Experts of a small language model.
Size: 11 layers, width 256, vocabulary 11618, 20.8M parameters.
Training: a variant of Muon for the experts, 524M tokens, 7996 steps.
Below are experts of layer 3 (counted from 0) of a mixture-of-experts language model. Rows are named router (the router's row for the expert), up (a neuron's input weights, with its number), down (a neuron's output weights, with its number) and show model dimensions 128-191. Each number is 128 + 24 x the weight over its row's rms, rounded and kept within 0 to 255. Numbers have three digits each.
After each expert's rows: a language model's description of what the expert responds to. This comes from a sample of Wikipedia text that the model never trained on.

# expert 1
router:092121129124111118173046069129137115131096139157142113159137155168160134152124129114100159108158086108127118147134126099136106094146153146127127130146114185159152153100105133061127111138088148
up0:183092120120143143145162137126127114118134149148130133151079149139133129168155100076157123105139113128168119139096124124118126130138131124136128161095092161136162130103126123096095128106090121
down0:117153125102126095116162145126102146161158139168127105124154115106088119131090164127149114150146108119149124089088158178090084124186140122114116134121082172105147131097118116122137141102129103
up1:124166120112103120114135096121140110143111148124107135132126139157146127119178142142129097114133110143110113143119147141123127116139095147157076114123108146123119128128155120144148122147165106
down1:123133106157107150098172119152059104129132139088145133117135178092078141136148080124107159154145132103108121123117130117147181125147119142103173118121117141133141152164099132129074115169118101
up2:140125138110144115125146180150125147133143129128139097149140118140108106134114115116127127133126149115132102130131111113166122133100095122098128166156094135130143134106133130156109096100149130
down2:148106109095142114127108125067103143140160108118092156154154122101110105144134108104114149103142123164152117077089135131140141151090136137161108135156089120133128151166138135162172114144149151
up3:121120136166118107124099119160151135161150129124120118120097140144154148138133102165116124103113168135155140101123113163125161116177136132158143134099108138122149119159089130103143113133125121
down3:170124097094161161097105129111074142159190109157155152121135127119135149137081172108075106084107107103114136145136098121166173118098099122156096102137110113126136094144120109136138131111168143
up4:100124122130149142135124061132148098083099140124108077145098152119134149112122145080153155153166154116139179137148163127098141127122116117145117094085133147123127126151117142079152161121114152
down4:155170122163122134135100172155106132111158151149114140143132087116159146159138159139114122131155122120136126136117099121129164141104118168136095093126162141164111146141076107149120096107135142
up5:145138135135132102119135129123166113122097156120156084160114093129127125149183160126106138110108101119145114137140129137157150126126104120138171146113108120134131181127133088148112158107111102
down5:138114112138116109088132132088119136107104080141155171092118135101151123160120135122144142158077105092146121111122086132126116144155123123130135143113121122130171097135130158119156106134077103
up6:098145136138151112148109130106119139097156132145121096138140100141127135113122118119163132109158130114110104132174148117130108170088171126125117138157127162127110162082111097114121152116109174
down6:145163156112103131119166101144136172163130153111166167118165106158142114132093110129140141131099122122158157141132093116152146099141142163132142095058136131156140165090126151138150123107151136
up7:121095128106125153130152122134105107102104152104138095153153085158131123170130085085142126111131096072138092113091133121119123134108139159137126134111062162134107154066095115110128109167167156
down7:177154139150150190110169170131139112088117148098080121120144086101151146120140096177143126140166137139156131118127118130133155163140097106124135150132125165150125107127135096108142147115158138
up8:110122135138117153133138158130148080122097120139172126130128136133117138139060114112128072126117101106203118114119102118172169115127155156103106173070113137125151126128147111089112134175121119
down8:110100164101179120160149106089136150118118122167158130126156130147127151114090151139072141106152147110152130136147081153114098149119127115117126137108111105121156171123071119095100146147087149
up9:148153108075122145158122099155151120136095123102121132109158150129144119116125142049147149125128148144081123126141180145112119111099122125141096118127152095155109145148122154080153104114178135
down9:160135164149119102117121084113126093085141106177129101100132171126127134124083114128143156114107145144127092134132126198143098097143128111135124142113156142111148147143107127145148138122132120
up10:113064149127108119167100066098183108121101151116112141104121100140131154109136154124106143138182098099158114124133121131126105129135173119150132116114136119119111158112099166084148122130158107
down10:149118107139122112133136116105117177154112105160156151135179120128074149100120119115116160101095110117129131153096123136124128151141123156119098158110091111104117116129133116089186117119145120
up11:138143112114131123145119162129109172152152106145153095151135153114160158114136086080103143115160154110113123125152115144139120089117134121124088120149115134167153108149112134100123116116149158
down11:120145134099094144121132178178128118153085124125180116120154101145108140104123176185122140100119158146115160115130127110111084112183121099151095094085095110128156160125145130152112103131139156
up12:143088143101168077145106104087147128135144162135126137147154144130159134124138120172068146117152123115100115154107122163129107107165109149126149135144123134170144150081100140106097124146142116
down12:127120118103141128141103114132144163138144117159145139128114107165144125129114144107138107074155089085147147123151129164166125124096137124142086158078169135133097079121132111137107146119126178
up13:155163112152140138115083102123166143131206116116117139133137123134166137100142113143139117100078125147152150123150109136108123104135115138163089116146103135074102122148132102126118101120168110
down13:143107142125126144115134145108102121142138137127092108118138120137099120140112147103102111113145145130103054161129110132114142135129153113128155129135128123098124156153118140185113130108115121
up14:140167082159153141137103125091084125142149171137132141111101122144111099163095127109147133151115170115113078142158127130102121116153080095128111184140123118115141111112074109138147135086133134
down14:148127126095170160135131126122080185110154123146083119141121156176126107171124100114129131125136131096090131104134119131138122169122104112108112148125103161116074143094111130120111118117155144
up15:116136139121129117118109153163152143120141136136098126158143121134174138124106119139082110111140132164112130158106152128177170109116149123116160126121126131136150146124128152117142070129116127
down15:127136152124117129114098147111155095122097138142135153151099141141079105132139145183090100127135185160110100126111148118176133127093119118150086117157134149106101099144098132134138115133177143
What it handles: Commas, hyphens, table pipes, periods, semicolons and closing parentheses, including list-initial dashes and hyphens inside compounds like re-erected, one-to-one.

# expert 9
router:142118107092144185122144119151170173137118113115139112141136147138154124147144120110126126160124097079117102154133139104146148108092149172095118184128140084132105098109108136120117079132119153
up0:145103140115152133105118161108163169164093128112114133087153126119138122128150107070098137150138118130130143173158136157151159136130120114109142113138093140164106198083149186146073134104126105
down0:114149106139094145169148130140135143118124141142114112111095171135177148119068134180124181108110112103183131127156145110145129081103145111095101104083172151118120107165096142150083120138119126
up1:113175137093134145131110099131111127146135111121089078127140136141094122125153136103117147142118109099165119131106141093135121099079109168141091168100105148116140142103080187131113115162148110
down1:119126142112108095128149150141145154149104135127151098134115108151116142134130138176133111119112139143108084155055105144132140127095180154084122123133143133183136114119153113145132116130126122
up2:150112217118141112093116122143107156180104146139115129157165124143112110092134157113072114116142118151132137115158139157112070154115112180139169142142129120083115114082092135125118138149107136
down2:119105091135113144092125084099107137122124128136139132135122156143130117083090168113119133144137082134101103186134170124131077104073108142127136162125129131135174156110155079096138117117117144
up3:096092119138134106137138087120143119125104123156104092113166170123140140149099127110135103107162123137180094115138147101141086152177131155136115144164129131109136180112105116112081128127115149
down3:165097098139126131108137097155117136169127151164147148153124085122152106130136118110147112127097090159145118156119131117163144177111086130100101122114156121160101139112151110117113141118107162
up4:086150123131176136153118121129133123105130137167082129141135151077127078116137126082094104100123141135182106131139128122088127115135130096125120118158102104107103097111119136103126124115101122
down4:144153142116117150127104093163126144110084125124145104157149117160122114151114120132166118125125090138150121106124111167165123098120173117087124138132139144133115097105114135143080112116097137
up5:121095096111159164122114130145147144123107112125093129115159113195150120110151132088105109125090092123117133114137088126121061125146143170092111142118109117129120101119156119114115112096135112
down5:104078127133129103076154137127097141122123137086109122119058112133148135133127105105163113127121126133186138154157114111082146129124148118111159144147136112127133120100108132138145095153102138
up6:116093127102152145172134112178114146162073110144149094134136126160105120148128095120098123116135098127133120133152138173128069092107099139140102102129076139126099113144088179144131117137120137
down6:115154111086126117136095104109131094118125134099123070098159097145163152129138090115126129128141112169114142124107140138105148123119181141160129130123084159131133075169127120111154129097071096
up7:149139125101146102153124099108138160150108139177107162123085123140102082154153118070179121120118128157150108159163120167126137130109106135100117185133117097106134132104122119120102135130152150
down7:111123076125090163122129100144147102138129078151149143124135171123155114203106135093108073115181084127128087144108166104126122156071152142165091155128121141155110108112106115120131136118173126
up8:112104134117138121138131113141116148134088120163127108144115116174121139120168162094118126112131151125110107099103125128145123120125098123154105143094122116061142126124125174105120120139133148
down8:149127113142127106123118139112116115123108085158151161158111127085172135150148188144158148158106114093155105139170134146140111093122176159107084123154142121128108089140130152151130141093128090
up9:115150120126139157137129158138101176149109135122118136156139116109124137126096130114129142158123141108128091159140156104143116121111145130139117153181081107090144097076139145104141094142134178
down9:129090120125105105150129138112118150130115073117118109158117124175107132117089124141149131087127118146118135150112148139075101155119103142126117105133137115152145153127157083115123111102175113
up10:141114075134170160153118132123123099137117144105103137124146148134108157139208112098077121137127102143165129157131101107122106156064124113107111135151139177084098135099104134130091120104113148
down10:159111150110117164095135098138133080154165122088137146136126148117128123121102120128187129122127099147179112096129097139104110102149112134085112081116131140100180106123083114090179104130116123
up11:119121134148123091153102086143124157174140087141096129152135147134116106139164104092092073139091130087103173124119129153120100136144102155115082138129138146100114112147109174109139147106099135
down11:091109122154146142173113124117083139136096133080136152131112130171117106152106154127158146118135138135149123118119125154119112133136126150128117130151117123117122123118115146145116121151093142
up12:167130105113162186152140093120117137188094077108098113110109118107107124150153104109116142127142104111153109117148121138161125138108129108116162139124131128115118143129112119129120123129125133
down12:150153156081115113093097127129120094080085125175119142093128129118105143138154183106138149132135104117117153148154130140143137074154156118139112123115133129098101123134166129096148152118097066
up13:158088129119124109146133098103142100149089105122131191145113107156172072151120137097129116115142092127140114172147117112093105142108129159105148144107149100114139130113114164114119118115121126
down13:134137149121120136139159135169110125127111135133159124126198123079140109115114138118116096145154105144118135138165089135107153115114128093124119151141131140183115136078153143153105177110185100
up14:096104139127132131121114115114117125122104120076106164136137123149124151130131139096132114162120127102193117156116115102160124134129110147123071149161123113093137106145115122100077134106128124
down14:141136104084087127092114124146172132140147122131122139145123117149107137151110079127102102121136169176122156145152137157091140118096134127108150146082120129114136136136113122124149112097145105
up15:116100131108135096140147107119102128163139118182077110111114114124112090100182121107132097158158139131142131115151148091153138159130159145106117172094128116146101132094134117129130130122106148
down15:118105091055174114130113158152162125118108142138130128155110124160185177183153110130105115138104117131185068113143130104153129188128128150140116140092138161085110138108110143133125116143155112
What it handles: Section heading markers (==, ===), month names, and words starting a line, cell or list entry, such as In, Born, Austrian, November.

# expert 2
router:144127111114128156124131091169115144131129111128136105158095177115157123149140116126135108158105139114119100177131153075137138111124156171111109173105119105133133087109162155112124064113118137
up0:159064107147170124102084134101142135142111135158128156122137131157184091165157129108114112127151123141136083138172145081147086075114104136132142125107113113112108083097083177118171118121108149
down0:116118149169110155141129123148085136120099100129108135094118105150102120159113118110167164138135117124155118134115058165127099148123115152106120101087113134104136125108134132111134145152137143
up1:107125158095161102128099159124161144139112134154162125128110181131133133129124079077180113111100151142157118110149132141120097129112105153133119124174102130120126162128127171123119118092103137
down1:120089115087127125135119143137111191109131146092175149165117121132136096137147102113141101153161084136104138099163127118154098126116130152151111126118114126068163163171107068110145147134086152
up2:141105137117169145193106125112163151127121097162124118081146122178131133121168123111140152156141138106143114164146135099118121145149120124102107110124098129143179123107130117140123139105151141
down2:123124100163108133112106131127091125129100119150143065128158106125134140104107108121111149133121132124144121128176136125121108161108174107082107113161068099141123146134086128104176101126123157
up3:125107133101156199125086082120166137148108104141088115110105159148158109148133117118086106141131117122113122158136139075096106123119105117106094162135115141128131121127092133112134124154158123
down3:138109104142130149180104104164107122132125124124139127141152138120123150158115143114163125122069165137134124114119129139166154120097125144074099093156117108146082089139122151119111133160161165
up4:137109088095105154131143131121174168153116123161100120150138182150134123097129109137170110118120092138137073162190153119121107132086125147146165139116101158084127135137126135079092081114210131
down4:130133104145152155148145082131136141132133127135103082111118150150127125114131168103120123146177145108117089111117116130159096135139153122136143112168065099115161090105123109131090103119108150
up5:114078105134139141112081137123158110167146123157109099124117157145182127110139090095126114126096097093161132124110118129109139115156151107132165135142104120121105132099147153091102164132152117
down5:149100138143150148064163156095104180120131117131095132168135185152103133161071165160163121140109112132102076100115124070083131160097148139137120155119166132139113143163134136110114116117172121
up6:155113090124168147124087139114122121176134097130118091145131120151172131153134118122114091143136101159183084107148166117153112140118098163109138153084121142099111121160122170152140121096123146
down6:101110127126105128157125112123162155123107085113100148138106140125097122138140138133131103137118113063148082134143123135135147115095122100091137172136106069122128123128127106110141146139113121
up7:131108093141142142106175131119102138133110115163118121104121146178137094149149097121139118138122123126141132141157133151150134147143105100107140106098082163108098142123121133119145137145097163
down7:127100111128128123163130102103074136160145118129123184117131140131134109110114161107102150123110130162106158132147139144136079109138104141135098141135118149121152094167128161097151112138127155
up8:144058141137116124102126134145123134160121131131113136131141104130104141139177074080137114126149113137143087135156155103121138153092097158110117135132103116152104141098137131100131130141112129
down8:157085080135128134167119117127126118145144154105152108124099128124058098095128108111142146166151131105156098121169130112117164127162144122101146169125136140135123083094122102116117158127119114
up9:148099135120128131132135148137090115184161124140130129152108132149130129124121120148122128116166114086142105165163158101155131120120101113085144127091140149132162137097135107145149123099148147
down9:093168118114167137142153153115157107135161086103134135174111153100127083120131176121092122134079160126140130087147124119126145088111167141145104083118114127152111120109111105125142097141141107
up10:104083115123146108099147109151148150143092112142122135144129153138141154177128128101122129088129128097161121150081120133152102119103134123116164142128121158135125109117081146114116110131140149
down10:137131133105152141119143122059128125149146113145132115115153104140110128129137163127126110124105137140107148116167119145150203163131164113150079158139093098113130110137120145172142155128121104
up11:117156153151137147084115136137096195137125107150118084149109102129139130134140098111146139121076135138157118169176115104117125106116120154116128113127128138110136100122100161128121123113146113
down11:139133157094118146151107111111144135122111126098130122145145095137109120136080151083122177126111193135158124100119140151170099109187135130118135086116138116120150184109103112133178110119080100
up12:120133091146169113138136138152112140160084103168102111145131123137182120166095131100112081125105138108161133127148159097125141125132122138138160169126148131083129102119082123086175124135122158
down12:140111086145130104110122159121133137110142115103177154126163134179118097153132124104154173082179142127129110113143118194128131112128140145079135120137144109138164138164144123114075116132115088
up13:137170139179143112134110162111088089104110097156126147118136119144155116147153101111081138120105142110158125109165115144132144140110122105103121190141110162101125125165079148128114082142100159
down13:158120128132121170093149144109105112116155154117070128141130155094134154135119115140157097145145123133124115110137129119135112178118133114137137149141128165152132110143156131093119076169112125
up14:143107133152113171125114119144124177135141145138117108143172146189124124162114110112126144127109124139214123126104095106103126131115133091117122141097097117117106128142102137098123144168148128
down14:105107122121165147119134086142097116148137107143112110154167158109115106109106143142186110121136107130124135137138147136142174118126114134163130118149121171080158149120159124065116126107075130
up15:123136136124163103130138128137163098132129120149117136189113133129158133140152123114128095121103157121137127146167153106160139122169118148120189162099138155117127105126111107117121124102108139
down15:130107144152155101076134077154104157138141105132131140120115102105151113110151129097114137127130111117150099152162135129153103134115110142122101188117120135079121174144131129126100148116122110
What it handles: Words inside section headings and table cells, and capitalized place or organization names, such as World, National, United States, Massachusetts.

# expert 27
router:142126132136149160120110100185117166146103086126145094152110151140161124153121122124134132173122064076123105130136146104098150090130163146096102163124125131127138104123140121122134078108116128
up0:147100140118148106137106111127148144138097125103081131157119112181132079151173113102117136171082127152121150152173149108117148087116134126127125181119088116116105086133100134133111103148135128
down0:102167166143119109114095133095114106145082115128111171120153108148132111131075133132107162107140127148155147092140119130117117154113085105135092138153131073116167117188121111129096164131111094
up1:127160152131155152116103098135151117130128110103156135143127119146138112178120092082079150135127108142131117127117102134165118093088134106124097129121101123143091143091094174117096141143146106
down1:150137117135176155108073137150170162116111134137163122108202119130130140174118086106159194126132155143146116136145132125147129156100136112151157088101136135172102117145134116147106105126148136
up2:136108172140159127115123138122141130134099102135091109102127143146106145108179121090122146146094074084149136129165191141120153157108134138095170126122121140122133102130101124077088118135113156
down2:166144139161129140142136129157148109122090147105138133162106107182120127075137095143108120128116106171083134138099149119110117160136081146106168140136140159112125114098132110133143136104130088
up3:131117128131172149120115134108129135167126140131105157139168132121150116168139092114096108140099098138112111141148124112106110110115131137167120139120148153102129155046104138065120112128142093
down3:147120123131146120131120132193084143109165159144124099087133151115132157105115133136145117119113107136145147106172139159106116132152096133098140117126151162072143130072143141066157098154138146
up4:129120108094132089088087129165192157133105146143159137155112142155113118155127106116142140138095140109136166101147123145114078120105170157085126148130086127109137097088129136089104131126091137
down4:144143089146131122097136124106140151091110103114163077175117161127145102131162100125176103078142126138180129095159133107138124141112104123152135159118113123135115148077128110097141138106129156
up5:129124131140147168102133123172159118152131125149107125078110116147142125135128073077088102110125156148119116178101137122114110128143149131110160140133093133120100127152099176127139154118104121
down5:150111151148168131144089144174103140095166134140136151125109110151098112120161139107114137116126135136140139084082122104106129127125134128108117125123161119148136079121146153065100145149136120
up6:104094109105111092158151138144117154144120133146134114140119163150161120128146134138122114152128163188106087163146136129136146112124104147112117096135088124141149097130124196106104119116106137
down6:110113148134114162146126128135144123135182144133121103135131135148129124141098125166124149145138118117136153164094136119163116115100100108108131153123103134139116107149158136133144148109103104
up7:129108133122121148162151128125124152108142147136122081139131144142212165173160092104136124123138139095161105148132136110169110119139141145147136124101074146095121116085097149136114124119116114
down7:142138138115151147115136110144102118131113146087091130118140127139122133127100160142106091162114165126116060124131145096166097151115160118127112121146154148131142156112159136117145127112137137
up8:135089085094159141128143117122134121114104114124115131151139180142144099116144120141075138135129122139129093135134131110144121122154140165126183131174138116082123129090078150094114072105139147
down8:107183148093169104140142113094168142114128120147151134159137100152147122132125177136115149146124178135141132120159153150109109127139114130109120115110115167128138137142187129105078090156128096
up9:143120141112134143122082101125137124129118093172106102160145132149133147174156109125120173138141125147122133171168132118108139140081138140126129125090091169158074111078112140108141121114116130
down9:140134098098120128077093124126106135124090154137115134114110085106151111152151153128123110113126132156159128131143109122131123138125165094106162155157105078129140144121127111138104119090126126
up10:120115102136133131119105137127157142120129131153097095115112128146113115099172136110157150141131126115110101134131114104102129100071159132118112107107123150119084129124145171148137118124134116
down10:107165166051087121077125166166099117103106203148092138139124111135155094171126128138134122145125084141124126136106145114159115108110089101184118108111145124140170124095105093134101158144148153
up11:111074121105143129119118116092115162129112133112135118126122111146149163126140119096112158111158137091140116121158114100140127097071129159134160150152146156113156085132098117120136108113141179
down11:132105146177148142166085108135129142106128141137104161104106130121151145113136164100129139122120135104145119135100146120135160137090157118117124132122120121140154129122131109190162094087105121
up12:129116090131156107119139126143103120131112118091109122171110107135151126102151140102127141173096138131158069178170126137131141101103126114123146127129135140120116115135097172128092121157132114
down12:106110110103140131134113088116090136169186150166176151105103131072135130147130137122140122097088089105091140103123150107133142134146099133103097159161142083165133065103163154136130115088137102
up13:118123100124139166108128124131117109146115132125092108155112122149140118127123103126151097137148077130110128148168156084146110132156133186103141142124089154140131102100123131124116124094137164
down13:130146091104152162165114126130144168087118118125095112168105071140144070117130132138143091141119085117170141144112153123135114099137123135108130092128135127115103098153120103112115152096112145
up14:098100105085168087150125163112107156133117158104098119171117139175155094107153131114135116129114158151133114119132117123124142155133109107126167141122117141131130113131108149113099168145129083
down14:033100141169088131132127116180103091128157145165146166127181119157131140138137138155125109109099091106148163106117137107098154095134122139123146173163154122134127096159125140109137129113137098
up15:141186123118113164126155145154112152114094081115110102156148139111085105129107122089155126117140108180108125135185140126114115093096132135162128144107156158117133130142115141098108123117064087
down15:119160138098141125124141144125124127112141102131110111147127160133188116085122160154094108113128092122165153119091127108117150104141155148126152177096140154150081139127153102186155130148152138
What it handles: Digits in coordinates, decimals and years, opening parentheses, math tokens like ^{ and $P$, plus words like playoffs, single, the.

# expert 13
router:100127126125142148134126103182117084133117123091122149131148157141162118151139105118140109139106058088149130119137143107087161091129141141123085163125124131125099090120155128098132103122119128
up0:101086115137113158184088121116101092110124132136093135129141119167120108135121107120148142126133114148171110129134115147141119077170122133146155158137110088134117132119115144094107073106104135
down0:105127066127140161125147117106141137145118160135165118122172124127105087099175133115130166114120112118130106111159138121135157126142119142150119144162155119120079117128125122107153124145114143
up1:102205118084126092147172112169148118152084104132099100136171118120153156129170074086085132107139138124122105129145153166121098155070098131143141160130137095081139110116126124140122091117135082
down1:110124110152135150137143115139087123138082098137100100102079157111153093136110121166130102135167117132122175133125130160121107116120142141111104144100176138122126127081141134133139123134140093
up2:115160187113164138119165120114133102168115126187132131173158142113119127166092127145119102152120111102137112112147101110112173125144095148108085092092168102094094072114151119128121094165167132
down2:117124101154154130141132138115139103125119128154106178155122132165130155164157088081186154101091157101128105116121181155153119119138141149121168165123146134154159126155176097111139136125133104
up3:125129112157109098116147142137125130140125132152107146189165106152127145154136148087126145174139135145141118146145146150099123117115105151122091172109165141120126091113148114090111096101149099
down3:119116164110118128128092147155096155126129118148108144178117098158084097150130121118137166133093083126123094111119121127143106095140142119133092135147132123090123152122146104150175145108133124
up4:149113121120182149132138086138091144125125114122113144155103126099107138146154112116184118134117127107155135114165077115109075099120143100121078126116145121124132132142082148115079163063116146
down4:140103115112051111159094108165109112150141175130122140127125151137120148155183139121150151135111128138111131096107140133123143139166156139124131115107102153097118129140110155135145111114101101
up5:152145113103108206121157133122134108132088128122122116123215134142132115123091108106132123126124084139098100136103136089142117102127146157123171124144101126141163123121142139103107131158160114
down5:135089148139091115160137128108114128162087124131153124105094125168150136159161138135121145125146174124140165120132102155139123078166103142104114151106116159133125162145067104141140125199127125
up6:086115132155109101196115103128124099128152110134080145129115185118141154125129117119133129126138130140112111127122128094094126119144133129098121118106118132090131086147132159113119140098115134
down6:128117116139106129111105143164160144128112122103158117138116110154122112143092096123158181160138141135101119135143132129115182090100103120145172140149159125060153108093175113136126141108104104
up7:073127108115102139118177081123120119140112174127159084136093143123115144162146087094130142143099115134144113127156159162139133075115101149113132136131115151104128090147163142135100057101140136
down7:122145103123124109124095171124146073125181177128096116160111132133131143148133133154118144121123127121139068136116129088125144155094101129180106146098116128133175110129157150121115146163154085
up8:122132117104112138118140151143105106124119129107129106094157094144161171134164130100142120097124082115142140137143124136145139112096126121131161149154096101115123101140140084114166137131127173
down8:150139134152129102159091114166126118120089158121091177103112151147138152110134145132133112182079081086106155118117140124128119128140139139159078137125111099124130156157120104178107119111105138
up9:110096126111134131124119124169122088136111101125115128143137118137135124143150106088142116119083080142151173101157117137097098094092135139128100162154130127087099079118124101085140125135157093
down9:154142097176115104127145141141149130123102143132119167135128094123181119125153144157093090135111179140126128148143133135139092115097144145159123156131145160120117154138150158121176154136127147
up10:145131113105135139152133123120148113123111123163139180118133146103148150127115142102131130151128086153132107114117135144115080120107118148132133134121140135154138129138122131120092090123121161
down10:122116176132151146114121078091124164137155145094166131122126137104137123144141131121115106120148115123126077108170105119116120147130106117148125128106104124141152123170159139093107126214139148
up11:094138149155176129120098114149117137129114134176126139106101099114118137114144148131137153127111118123096141100144120127096097150151141129128111104144145144121101100134074089088174160137122132
down11:134115122120101137132117136102124118148130122127110130127085105098145106139109153126139108133157161118093166115075106167124159129156143129120104124107115142116142144112112080122112129132061148
up12:124142096118139145141071099081137154181102124121102178115135121121155172117135106082152144118112098162120156122137105157107135095123116114118099150157126135128113149125148117115104124124104121
down12:099114105168142125166138137162131126070120078128159118121132138135117147176149153128132123128140134168112143165106136117118105075120120128140117106113142139102116146173109140071101153096111126
up13:099144139126146119121158121162125072114110106123154159078107130154106110170150112148144124167155107093132079137110174113128111131102077109133140144147104144130145107083135125144155124131093125
down13:125103087114137114115095146110138120109095111103120144158180130133129115123116128148123125124123138100126141119138114135092121109151134095100166136129124144154142116134164137145100190099141133
up14:113111143164121140143109129112141100133125163133166085151128103171107135095103137146117109101147109099165106121162096152102151098111152076095160146131094128139116130105142135110080114100116141
down14:078084138111145109117113127171141120152109155158119152084104112134131164089116099160121147161151151163187158109158134113106124093113146128166153093127124119139152122146146133105128119149117115
up15:111113130129120122090087143113146133144138133195073091142099141169138100156127119091140104129125140123077157166114129107085112125104112140171099134129112094127095108095152150118120133123160117
down15:116091141086124108121155157146127145120122133103134147106118132104155134155175119146089100128129123092134120128112145127139100136080130156098135115130167145124101154085110156091130112127178104
What it handles: Pipe separators between filled table cells in discographies, results and election tables, plus semicolons and biography verbs like married, designed, attended.

# expert 29
router:155130146107126143129047115121120128146127129119136097137133128144121153137133141098143134140107057096141111105116138126124033116098127130139130152161101100117093097134139104101130144151178121
up0:152186117078076129188108091116151177166150129131127125109130121118107141155149158122161119124089112109091141140154143152114111098104126160147102153161120136079162115154125121118123115107154093
down0:102156126101141150158110142110067165166171135133096167093118145078089132148140158187123119111120133156076141134116134146112103127140167158161133159158126164142121110158133186140175102108124095
up1:105155159147112093133086120126134098171146115107143114164115118133121146117108127117149126142125071121146148088134132088115135115108161110133114135107133102130126129160141101099154117122126088
down1:146135150129120113134130119096074120121139115142118112094114124135132142132134119148152154149119112122151170114131132102149105154078155119124136135140115147159150100136161146126104131142111109
up2:109138184144127132093103111144088101135090153166102116086102139155131116121118126131128125155105140088107111088134140122105102134161128139106108108144138114128138135115112120110142156114106121
down2:117149110115093128120126141103167141129131144121112115130125144131097134117176125079093146092092126124089140084149138148165133093132160086164140158102150122139137138136111111172121096112109149
up3:114113109163129088129114133151087142164128111142132110126158087147142158158149139106148143140116109080136086119110136117133140155148143121158092146112132120142148103089120129101098117123159114
down3:135091107139106090133092130142096144145109117102093102136154093132178161170139158158111143169159115116137135122117111142123124152125126108141101081126106122126125147110140117124100145123112141
up4:142110125094136144127130127150147133123111127100137110116144148136144101104132098114149157119144134132119098142111120075108123112087131135099147130145114083137127102107150138097097133125126150
down4:129120115119137172092104153132122120143098134143121156114142129150116161097112112166105138130123105105152099108115079127127095134155131122123094126149147132152120133116123146126105126107090140
up5:150111128105132168133179130131113177137158122110137088117118123107121122161082153103149141143154108130127113153124110122159128128103153113109153136134124112162108141125120138093103118124120137
down5:166120109145133157136072121138137089134152105169116117116144171076079138134125141109161130133137143149136090121135116120083150123104099137125139150149120109129110099127150114142116128125145108
up6:120138127120125096154148118136115121087127111114115133144141125142133122105131099108103121127139200189158109135110130093128146107113158156104131162181134121131121107113123110108138144112127137
down6:100151101119118128087079077138136119131143157074155147092126158115134169128110086126063155153137175104161122096157138130102084164121161166109128111147145117080165115101107170142153130151132092
up7:131155135136163137152148083146157099132114141132147116090135155136133125096144085103119145080149149124099108100132128145155099115131178134136136148123143152122088117112122135130139129135105167
down7:131126138094138108122162120103104093150144151136118114129108188125137148119108129094144073127100140151114189143092152138107131122133136110127168083111167198128128095152145117148142144139165090
up8:126195128145069148118120184129135118144134126114141115129088108138163128162070080119138116106093102148140124108143108120107166144153135119112093162127117093122124115185130105101107148099145102
down8:141115093111137094131133097127118144109131127128135123111164146113113129138136129136082133154111110036105137153161144113189118122078126147178120076135162139127145116097145163100136162113128115
up9:151099121115125164128104135126123092160130128128102108165125090148136124139133121086143126132109127137151148119148115175087104087123117121140117149141147133095113091135095121060151130118171110
down9:198127117169132132153124141104130112157113161110141126138111136118116132108128147087119150112125137115128100129137159120113123101115139136156150146114111172090120143117117111073131156117114120
up10:133039125146137178150080098156147123108081155120150138120115093109120139089145137115147139134169135121117164159139103120137115096123162148133141123140143144082120087159101143073157122131096138
down10:085057143109096156105176131146167151148178117095143115121146096152139147124099100161159135109130096162193136132145157129123134135140114108129106098142150121090130124137136122159133160098134104
up11:143100112128142127149126093129097155121113120163126110165095136118115119157126151087156153141138141089107121118150114119129133119101110137165102141134096172124103076151094102093139166126106120
down11:157116124087149093135130174165125109141094132099174142115115090152132137152107153157136085086180165130126127135115101118086097116166152078108119116097141160097131159146134154125156147129083151
up12:101145129048141083156133103093133144165133097126104165103141176128123121112132139112153136129160120158158127117103127121153132102109141140114116174101110095123131084159114087159152088132138118
down12:085117149087172150154130112149130122164129117116109065073178137137129142122155148151080117152118175141108146122160116112131144132129121075131126134090104153169145117102152146187128112110114160
up13:114110131169128136092074141123150110142143128094148100127156131133109137156127111116120156116114143126116123132136122113112094120130110091140135103152111139108108144139116143159150099097155112
down13:112063135124128173154147140108173151116173123177115107132097098134126114126115122110154149112131143158099094153107105148138133100136148147133149128099136068095096139101098083104128126110074156
up14:085115148087166102113151108111133129118136095136135120185090137157114112161129069084148132126129112161147111131112110126111092103141100106151113207112122112140114138112121132155159140145124101
down14:110162157106149111173160136163153134126159128133148130163142105136084111121116109123162126115119140135191102144144133108139120143133081165148103205129127122095132164085115113167118130160089117
up15:116170140148125115132112144097135171149161133146115105115143159119152164082129168135120127127126129117116134103127139186107086149128145117135117108159113145121103110150122114091125157133121086
down15:134115119130139152111186131135145141114149149137132122151141151157118119107100164086191123157137130121127132147113132093159150144131127108134114120097091117141080158111110144140122137120139161
What it handles: Periods, closing parentheses, line breaks and row-ending pipes that end sentences, list items and table rows before new lines.